Experts of a small language model.
Size: width 192, vocabulary 2048, 34.5M parameters.
Experts: 80 experts in each of 11 layers, 64 SwiGLU neurons an expert, 4 picks a token, a softmax router.
Training: a variant of Adam for the experts, 458M tokens, 6986 steps.
Below are experts of layer 7 (counted from 0) of a mixture-of-experts language model. Rows are named gate (a neuron's input weights, with its number), up (a neuron's input weights, with its number) and show model dimensions 0-191. Each number is 500 + 40 x the weight over its row's rms, rounded and kept within 0 to 999. Numbers have three digits each.
Before each expert's rows: "comes after" lists some tokens at least twice as common just before its tokens as in all text. This comes from a sample of Wikipedia text that the model never trained on. Tokens count by the router's weight.

# expert 79
comes after: "\n", ")", " 0", " —", "%", " 1"
gate0:508603475439432472423535486492456498564510546470582461520500498489517482511491447483529534470504573491543424498451466510522482550499505556513471506475483511473496527524506484514512516490445490524459529588566520466430575500533530506518476532498510481565529449521508465497441486442428492500455428434512457401495488499546484474547543480539547467487516455517465496543440549497487483461528520479524497495435521538521577566447494584549464555479559511478542491449503502494528546537396543483452480510503550526436480494583495518537507453451528480555433425564519421503537507571486457532
up0:524481570536529551450539520472504479528490472499466475576544579520512485492476488478552516539487468527461476511449444509512465515467568506630550530442514440513437548497502535528422488461528621535534468512504506522471417470528559504542463510486507494482556483450466479515477462538464461479542470471528457553542427516521435491463552495531482523557507549404598504496443569495536480519519497558544520506578512560532425453532466510444491452552521496540474417500484468519459512506505505446469446502456538521605477533547468455572493486456502492522490539534528507456510496511449525521

# expert 40
comes after: " D", " B", " K", "b", "k", "h"
gate0:500592559458462527453555523482540517454412485478569486529529483436498515502454485518600550540496456444508490536437495575451519413504522485521481499520558494506516556489456525519450504459458517508528494504491537497455496458398405525465532640493561467480505514432538509495523393508535504524533501409586562522523516462490488498478485490487466518501496515473486423520554491520468493455551491533515551484533558478523567445470517536532492391511482530467444515501499552515551485515571536481544499552492530555465493449476527502463519461520504531493542534528487512495469487576545486536
up0:548441527552508477537467494536500469546470485574496603488448533486504472474509508446433504517505480543524458466534560435531533504518558528547498424483502491523512517449544479566506479592543469527441519498511440401471529458492500629517466540492478559499522499568483490493453450540443504579492503513504489499515481551464469587503546471447562524492489505433552482474482498490488541493442453497486520506422556500575478431494435420450482503468473479510539504474453454449476506474418465526525480519462475436460491523480508512533392496527534475492531452396524529512458493485524536476

# expert 13
comes after: " F", "F", "S", "P", "T", "R"
gate1:556570472519530429532606415481556495561505522488506447518507506503505509473462478484501479567525477532460594420493560408510536518493482513525583489510555512529506508528439447509504518446469530514582476515541487561484488452548485443497557448521481471552452476459510501498486514472547479524518495453577523592495512498477439452504530463424539473522484535526475515424449497460503547553532559468526517508556546436468586458486516584475522513457478449525530444517447571563525421596486496549445436500529523495485503453505495503519487527514513470518553488529511494564529527513509548486
up1:444510503517505562420514484521402560503560462495452511490546449512524541516440504509465456533552482482554522540459465507462423525500484410524461547445503465492500463443577440547493524489482561521547475569480475474447481444490497608486502558521514570480475475580489523510438520606511509415455584491496509517567461481492530540499560539497532524472478504495506506456539476486464437496475468486553508497491460496451410501468535517486491501589496528566545511446464450467468476494549550482469518483562506533513502499491540464485539468501491500466447442483516421588482412534492515525

# expert 61
comes after: " the", ",", " The", " it", " he", " which"
gate15:545561455520502508447519527454503546482507525455575477547538535442467489519552482513481565468515477500452505497531487546489546484522523488510466477487508494467435530507516526561544500509419566473570526541516489543446474493473506495461497491495416525470588594531527529478482440492503457525519534490510485541484489583567552451460569525490496608564534593474526566495496516498543567450548560493530504450491556467497458501523451459504551478532483511407552522489410479430471482439561560477483467478517464554521495521499525564582475448489571511543533444529523500478550523508541572487
up15:501552481450540490509522541566571534531439568463463542512489472567494475489530494454536433532495543485459544525445529493452485414549491504499499456516509524516493479544467512448538520513475455509462507469417511521489531451395460503541467528490509548492539510527419469428521531519541591544456500455529584518480501482483578526542507549442546470467505444515453480501406534536443452531460462494483530477563518480561489528502525550477429490479446555511561521491577504500545509532452471515495541560473655527495490499526552502467539537496451564532492473558440501514492505464477465466

# expert 58
comes after: "ed", "s", "ing", "ation", "ated", " one"
gate15:457496517529439506500480461523558487564489488542425497436471480501500596517522494466466523451468508439596467517592491500561502462470520468503528408456515431512506513464530520540510522509492441503546392446558485503494502492431507518531565497484485477556462440463564498470497522537515423526520443446553531464519484525490428495492489529462470416498436533540514498502551489495491557538471490509432532474473478621424497486539483486473511476480493467515481437491488538532476442464481497495565522531487438515503550496466438523494512468436482479505462491383613419517502505499539516517
up15:539497540517464501566446505468510485528517463481510502468467506490484570518528496538488534468503508505571526504455459468486489529495509483501455525457505556451533496500520558509540543526465543515513452515524458533450480550518480567493560509436409523503408499423503573602527516584476476540452467507511477431483515469518449505473462492477490488507494473526498491543542499540445502491469477528551473495478601544449484488585503514539484466425512507517430440528489530546520447554566492551503565482499447478547475452472452515517513365480450564596545518431537440528500500511512605568

# expert 42
comes after: "ci", "s", "vi", "us", "ur", "ver"
gate3:582526504488471466491471536518494478498496424441398424527494473494514501508564476576545456433497527525433440462423571501470525479528536480473491513553475499510499478515472515513543546537519498465438446493423491454536471469504542492497482528512501479467526548483552542561477507452503515543492515466456474439459515442542438525505504504599512555484582476510501481517471444413464543568452463461474586556526554515545475494440501596598538500509509507471476438541534484474399532535487484539545559479435499460526488450500480521446510547486501502488532553504568504566491536483482556489
up3:582540541468549512537510551540451517506440486458479495543527392510494504530457466550466557504473563472527479465443522535525465583467579537522470461538520486484538471486541537467448534572535528472477453613497547508484513531478503553428468518446493510502449552478534504449467504409508500529485515484500531505523557439535409497507439536441525616528468453517526519555485485554542603452487515503490523442528496435457536451468485495547510552519480479488464412499479495495484557500538520488531542513569512478531463510511472554501514483513491528524486469446554586473552428453512498482

# expert 22
comes after: "C", " C", "S", "E", "-", "y"
gate1:524460536575512537458477482516483531545544547508540434454495474533519495568460500409470437468477505465602574469528534560527435567438494516513533504490534480460413504504543458500455504496485467459467521527531545491541513556407534454461522506472536462561510438488544537423418476523520510509404471606545485484547461490462513567535431423459462496514515555518492483458449528554435497461564471494530516502530537498503497521490486508447497561531464494493489504492516486486488536493507535505502502541535496551584485545473448565554487446518458543491484440417558491493518470493423473473
up1:478530520468437512449522543517495470481472480514512430517484518438514463583483515494485533444486512559481546532437502499454421472461516575480520509497508500513565564566391487522510479545481404493487517467453507564464504472486505471490554532563513451485543509417517501497437461577610491515533541447488449575566493541394513514487468476522478511452502466489497446545518477465530439457527591505493508442508477506552458483482440512537495460422512563503440457489535492515509533521426556465499483456483536509504450478515459462440509491530502557466489490564460422457423536542524495496

# expert 65
comes after: " ", "-", " (", "'", " con", " as"
gate0:520507518591512510516470467520537527591444499498516532513471455513499443457459512504518513607485487568502509489434455526445571529479485483470494513475525472504429520512498527553549524509491391486529546526494451585447501525539426446547535547464530495557537561433502571481480536450435585487482465471516472530493563458482569497484564461517457498511478531513482494475408528470522534453532503528589480503451527456429517455523440541516497432504511535497481452534479504468525445450554479503498549425545502501544419431511452559512523469469576500511513514415480503483533532520474456504
up0:497456506504442576484413541497572479507476472498552481527488490426472495482529491503520505502489521448602577556460504507523542430484508524446438551421530480504454475488552495477484507548495473483574486466516528486427570493516483484445559574507481547542509461461525592541490474404601523470433482572517520493554475522494525492540444526501446377534456464511525555507575441458545520434487556518495519505490468463462539468501537478512534511468409555522450473495493550468523493513548543523557574483510516535450528454468495479470526517490547473475490498512495525531497490487532421531

# expert 24
comes after: "s", ",", "===", "==", "\"", " =="
gate1:457524449586440577494498453516547488470487543434501433514502570472503537497454475519515566532461540456565470467502564511489497476512512463568477465435531531429527551534463540521521445578521505478550567511496543506454561474493401441517520592601441476512521481533475509536501548512546494475532465471527533506531515504455591559503474417541486482515527495553562528491472468531503516533533491497465483464497523434539499473487596468514540443518453501524459485546493443444600453456455529463485472510497449496568485475458446563539472531513547453532472496480503465478507459445544510490
up1:519487478541483490457460456505508473456495449456468518519523484489492418521525485519493538530472506493517483458435484644467450487487522528571530447482569568475423545495435565503484492518516468426592527568486462555490518578490399500535562549466499497525538477484521498494463563507472442562502442509471467535524511523423460550543462492479485475601468575423479534505473499517576497488482536484506515466457485439554496446541492476473538531475501544513497563511507520505520486434481524428481505486561474518514456503505483488522511525462556516553556572459492489558547536432523418451

# expert 26
comes after: "\n", ")", " on", " in", " Born", "born"
gate1:514528581539454498467470551501448530559555496519460510461537477473502564509487490547476463501452530539560529510547439538516500475439515506555527474530581530486570493478462524501533514547482522485484515522511520467496579549436538449446516538509524538489499515502535507444502474475568519465510509432519573526491415474551514468440483505519439538473511502604536457543561496483566487399505424529554463479469541528449520501511523451534449491498480521471460466653500517510500485467493472530515454529505409551519523510491503557411589466453409520459470486464510483495507462471517443466
up1:520478594479445477447464499520471499564534473506461527398537432509571520492538490458455430470519459523454526499530445530531515478504542511523523432476529543476533488466460466492430550535451501452484494513518584499495560444449579472472566494531456556510479489472494481420542562540552544434513522454563550505485456526471520531534490555500521495497452532590483513519564498511548491492501475511514530440479466575422499474470500483459492486527431466515492547542487601523549513461517506494487488587549464529460534478486491519452591482426475565485497573511493448530555461469538438485

# expert 39
comes after: "t", ".", " I", "at", "ic", " United"
gate5:503541475440409571513538533496519553566513442523511488430450529467518523549506466535460487449492605495474439408503428520480449499537543478488536492510467512535434526555550514481484530484484447496547516537539535493502456490497451503557474488449478467484518532488488514506513495497528509476530488480499530438440480535562520471518462543481492446464516542514485464544481508392440503516487529478365497492472462482497528478481481486558505584492516535470482423502541510555556553534436483454499444456467426589555504486416527462450503494557563482455380511516459517476465505452487530474
up5:477495523471414451529527555498515534488444505532486482498501496562507448466510491502515529503480517428529431515523502473514436469525498520495496526484521516582441539558498443546518466473489474541600536503493419508500435529449498550557525485491506447558502517453434478475538488556484486425531519480594500401531458471490529498483496456552496479392516448514457506479589485511453551466534472552451510495482536529462531515453515476471538469518484542501497462483486561549586432534522462480443567450497462553541519441446543483502474562491525402477469582421459538540511492485494499579

# expert 16
comes after: " |", "\n", " (", "-", ",", " the"
gate4:449539538466517512593460520454462529526502544525504475486509475522500420480529469478522478443435537502523464467481532441536491478514530597519454490435450486560552491485515455600525577439433528513430538531543514540498532500425596501509440528445508499501487537467437470521527530472500507530534498518512493499453460513506514541563462549540457496501519520533517473458521556514428469529498463481458478580550492526444520532523457473515466512569518465570460517495451549505526480579491537496472523428547464482535503534442544478482580495566480509515511536545475606448447567500535431576
up4:501512417572525529409436481559464551544502540570503440514482526532532506518498480493469528435482556534473535530501477507522509497476559518476444455470575566506547460509547507549536510455402482498522458516536626502420525572494491534464534531425515522524531476542498515423365489499495447479468468490537501461478483480530489497494503439551513481478521544483535491485527524527490485478475482479460534521458520557446453415502505602473529511540515503467511511497477419504512450459577519489485509503505484537504486472517502569460474371482509545490498504478528538447511608465488499474

# expert 77
comes after: " p", " P", " st", " ", "p", " pa"
gate0:548538548510460397507470442484515580518515488450535443480552467520506562497444457551552497533499510476455513516482396513561478553503516518513483544540556556511510426499489558487501565502516445544479553497491500526520444579516479491612429478439493510532570518489490503552492573546513569512531560492527520455495453405512437469527433458515547479492525467548522508544506538521496522422493518493511543575580521567483492473541473529465492494537489550544511481505523508428466478456542438492470444472498474606519538445508481470492466472533483539533544488519546467537515449432484462517
up0:536537491462445500539549493561488511532491521512481498583464502542488446535539478571501509421530501549514465493476459478474483577492556506442485542516494473485510521517524468539466594498538490533479582479536513520488466464491486524442532442520483501503529529551511513506550500486538505484522508439432490451529573482598541503543564481547579539492439477528463559486483482504545474550521493504436459410459484463514480512514440562436529536461420412517558471492448424483404534540527529492538496463525481605492484446503568489532533490485502603516557459562449527515518507424507518507

# expert 14
comes after: "s", " f", " fa", "\"", "es", " However"
gate0:483403461468542511502508543498481540487529495427429515422556518547463497522492497563500517496544544495560570549479512498487497506481567509492385483525481504391491555476475504499488423487493507423474543457485504562483542546462484433459530480511448466486445435501508486536496510439516547507490495499489447548493519521521474532451502469494477470457494472535419504454551486501469483527503466446455528536553479474490562452571528489519502500481487550459465539480506502453472506446512513483475500589602436573477506509429538532503553500591605613527511518452549494477514508528501425511
up0:504509528439489452470522438548490503512514520497471484579431529582492502544440530471441516532537485591493541463474481527537592485485452514548615495507566496490526468510448467515475558463475468473513492483500412503530498502520544571578470465551451477448465523537512494575488484476564447490544503555487457466519519521450533519528486469490487454472554494468539471487476549548555577537498457364547522440483505547511537517507512552531476491493460413505536460551486422558444498489444501498464542505428518515478504416536458483563467548485455494543509457430498512506537495491519489457

# expert 12
comes after: " ", "-", " (", " \"", " un", "–"
gate3:531517461431534461466504404557478467427555465558566518478472545543487499492511481513529433509489519413485505425550523475581536452542460505455494522459482521491462510519549461493535536528478508491513485506544516454520506461515560587496516469553533532505492566500500406522503505490502549535422535508539453549443539501495501480541554559572572478477602498503514467566470498458546494509490513483477484411446490527479544521435524500408470552562466486577536512491441468536503550507522537513439486475564451448461499519467426519562529548489487450531526462475442491476574455516460482518
up3:451440464622523520509530453481523468437491532443482526563461498516521511434531497520468518497524472464529473510483500517417484574536537575499456528545468426502515495494491489544478560475503549510492473571487437515490448482507507434490453484506505558494522397519428476426501427509471468518481496488458492428570471493498503486533460529477480497439489465533446583441504576521490494485565459483495485526431546460452485490492532488501492506472483462448453515435608619399525496496548510558485502538485506472481525508511512442501451499434482546539452551472534463523480561534486530437

# expert 28
comes after: "c", "d", "s", "ad", "f", " re"
gate3:507507540463505568479476488515565493456480488428578493523506518467440533546491477506528476432539533455526509479507548505448519376538455497492517434488484535445445596546497503438532467532536449428520533548463548503527490502475480532523453459407587454510482450427573615497536510469454471560531484519517420394564476456549499457457497565500563568498528474524481461443477496552508506506513507508586513490495551524475534517515524474474559481477520485521459466529503482462540433520513428540466491526499516510454448507457477488472490485544408490531508479489488493514491564460500540484
up3:531536416460545507419503461510543532529555507487509465462496461524511541522564507474582476464501516524477467571523504494557484491509554467532530556493552447515435443468534421461572503516452494522553433487520430453435459604524508475522517484486493458547515556473560421504441427486567517499462509515535526527470472518536481451507535503498573487571531460488488557492397482422523479571434503462499495460459431495514426452511535565506519493512462496440505525517459415489482529555458486467509486434535433490515487425496512469507512532470540491499502487485481485574548583534500512523

# expert 21
comes after: "s", "li", "di", " an", " as", " An"
gate4:523538521469537484545428476510501512574468561532465535479429519475525504583537489499488559435489537503514453521471516470495530478449515497528542517476555468449516500429520520519488533471428436547524589439522486549513514461445442489468514526502492555574507507471457544484554526525540480466559502471556466541495456505551472452531524487486590514494532525504518521513418516354506506483413494468427542453587534533519487511483465556569529466556441517508508392471480464524513513485423496435519508530530515484480498521472564565501494499472560492515493529556468504606484480527525529539
up4:464499545518555472562474475492508498515470418445531454495564515472484557540518514467501511512429556444485523489516548558544551474516461495563449429538477474517487486541393557532577414403454511547567557408498465545541492457558529512530485528549503495494501489549500537501489488436524480464518506484515570523472496490443464485481452479506456507541543545532450578535556445493562497494529488476549472464475500523482545483454480541500529439487485496524588556520496561533484488510436487517515403498493479488542498468518533452547517497543501438523475437455452422437563553459494505434

# expert 55
comes after: " se", " de", "re", " re", " be", "ro"
gate3:570515451514558561500499492510513532621470459460497515481533521579553554520470463489542537484515489422428490457505512518506461571474496513570524430496424503543476519491498430536535447543480577535616453542542477440452513505479428531515514572509452535450466449545477442467515453525533516524495529538570548489533513504440450465493529432496512541536462486584527455552523525517478492504448506527529466571551502478548505487451536481553460457482538467518546490502529509423462464480494480518477450538492481495527451513490505530480467509554522549433497451565508464443579518423506462509
up3:502524503483557440385483465503552479515512515498502504471517499530443488534482503430457479504481578573524485510400480538533476526489492469556529566508483421445560508405456430534530471488541444488498501545500535486567447497479534462486536452494499486558492530527482477492586577486434534438486474518476558519446578500482553428533468513513521513482434437515450475553504508470547364529524501494508497456521430564528494530474412517494512517477506526459445458489480524526500441496445524503474538534498516464494524458551536508545589507510493542528526537492513512450572463456574481531

# expert 64
comes after: "\n", ")", "==", "===", " ==", "\""
gate0:579483452496462570509518487453495548520494500483446457540491565456569511506455474501482593490544541551398482557533497550490538478550524549422490507475528433606468505510524502540446539465507491528509488483497486485426551500501486570477494488422485507524473495490476453496518449512480501474516437500509485469530445555579566522497596445518516534492446547504513489529475603534499544473519474503558491498457536601512531514510507494512522501539527590533581444437470520479480493532517503482460487466510533532514493477465578534592508456537583554550488495522515522473565546577469502458
up0:497498510442534471479509484553506455538468498523530481471497459524476424507454512490455484507448466546508448470446548448537466481488488460556602444492520513521486543496504546465504449499542469538476522465547535566511457533451492492584502497493500478530494478448528529510469531479475549545383493475499511472579485556501470475533478478423547526546540438447476533586552417465599473497481524529512468506453516470485433458501556471426480426493466493503463525578532547491500527495470499475587545489500547468537510528512559475401412535454568428494491550499515516570475438473493498567

# expert 30
comes after: " re", " Re", "re", "f", "c", " dis"
gate3:532554515448385532514454506565514513483526514494531485461532469542483489468532451458499618504528478523468495425476536434458464561464493518478443510470494531472546553518538477484487527567581442468520598530515486526438532436461522454517515501458495511504529543541516531457552464500579533534460553441615523508479469518443553543533476511562528450508467419485527538497476485487496476429563473526450491513516494533452558481494541477438467551516487570538536548385452523484528534528536482508541548474582519498481463486495446486510494530533537505471552433520503570507472488497477490535
up3:455376479551530525428529518501498452507538577531533469471506533458487520508556501442463469497505513529531495471482495490481485424511451572525462494491456506493463541511486560477443511448530505462492466509565556492450475527601504522591508507518500561532578525521533546577472530516492439517531531528452449557511588509541475550548533458502572567548450558455488506446492514449502498504515500485451445450544479449486463419464517469473529552506475528474505545443533410471415512514521482475544473487488431526500562464524456512537454444534556492506515476565468500554533426549532468494

# expert 50
comes after: " ", " con", " w", " (", " qu", " Con"
gate1:440548415452467521471541467477408527512471536467449462442556502515520513537448492491467537503506497565556469517503535531504444415424526487448536483517512494510474499500539525512518457527567496513534453505498519488494475514504500507453598468512494488460504475458495484459510489483483488499473462516523486460474622486446494464548533507477441536543526482484467465525544513543483395422498560612505513520514465489474557472492459525468539480484516526457464418571496515441473656522443492450570436522458464532462596484501473528533467547474477524487470456445466475516547533518550517512
up1:493448455534570454562512545510475486516575564491542533506534508519456522504527528523566432515473488484480462509494564504485487499553522455446506463501505478509472490507569488497506473549546433423488517532486488489527492493516477406510523479538459573473515483422507418486507548546546491408479542503495446501521488481444503526418483482450463507542566607495468528404452529474516510414510543507471481485499457496483542437552512576457496562428517522469440508503502499529479493516434505563463537501501438492523472400506530506508482456477462567551467554582388439512520475503487466536

# expert 29
comes after: " of", " in", "\n", " to", "ed", ","
gate11:540494460527489504552443497555434531486454411523459483577482530462483571507468492557534510445532500562526512509480559533509517485435467582518489524491436501559482443493534535510435480443460503512510547427491455463499508459521472474482523527545479413537477537459480529520523493444418545539438517542438498568520508447425483472455526480461481557527416545489537537599497507487544516495476578505453510449444533497447483495522524483495563423554444541556463549503572528485441537501537529441536439497561497497469547555449523537508485522431530483559492469540498534530558519490524523519
up11:498513443529477467527458507549533478498498443545430545481476498466516519471469491522533598443516531438480489516481510533465519429446531480563458422483413458554493448474461562531443467425490457439514464444490564534461497570503464485516431506445482462540527510503511566534553501552461488504499414468525553558484515547516421509477459477461492554514466533551564462500471525475442412521469494515479502525488424528493426504613536607503430439462492521528527454516459485513460502542514448546489479540501457516554509484488516519522561550515514486498490522510578525462550516478519494439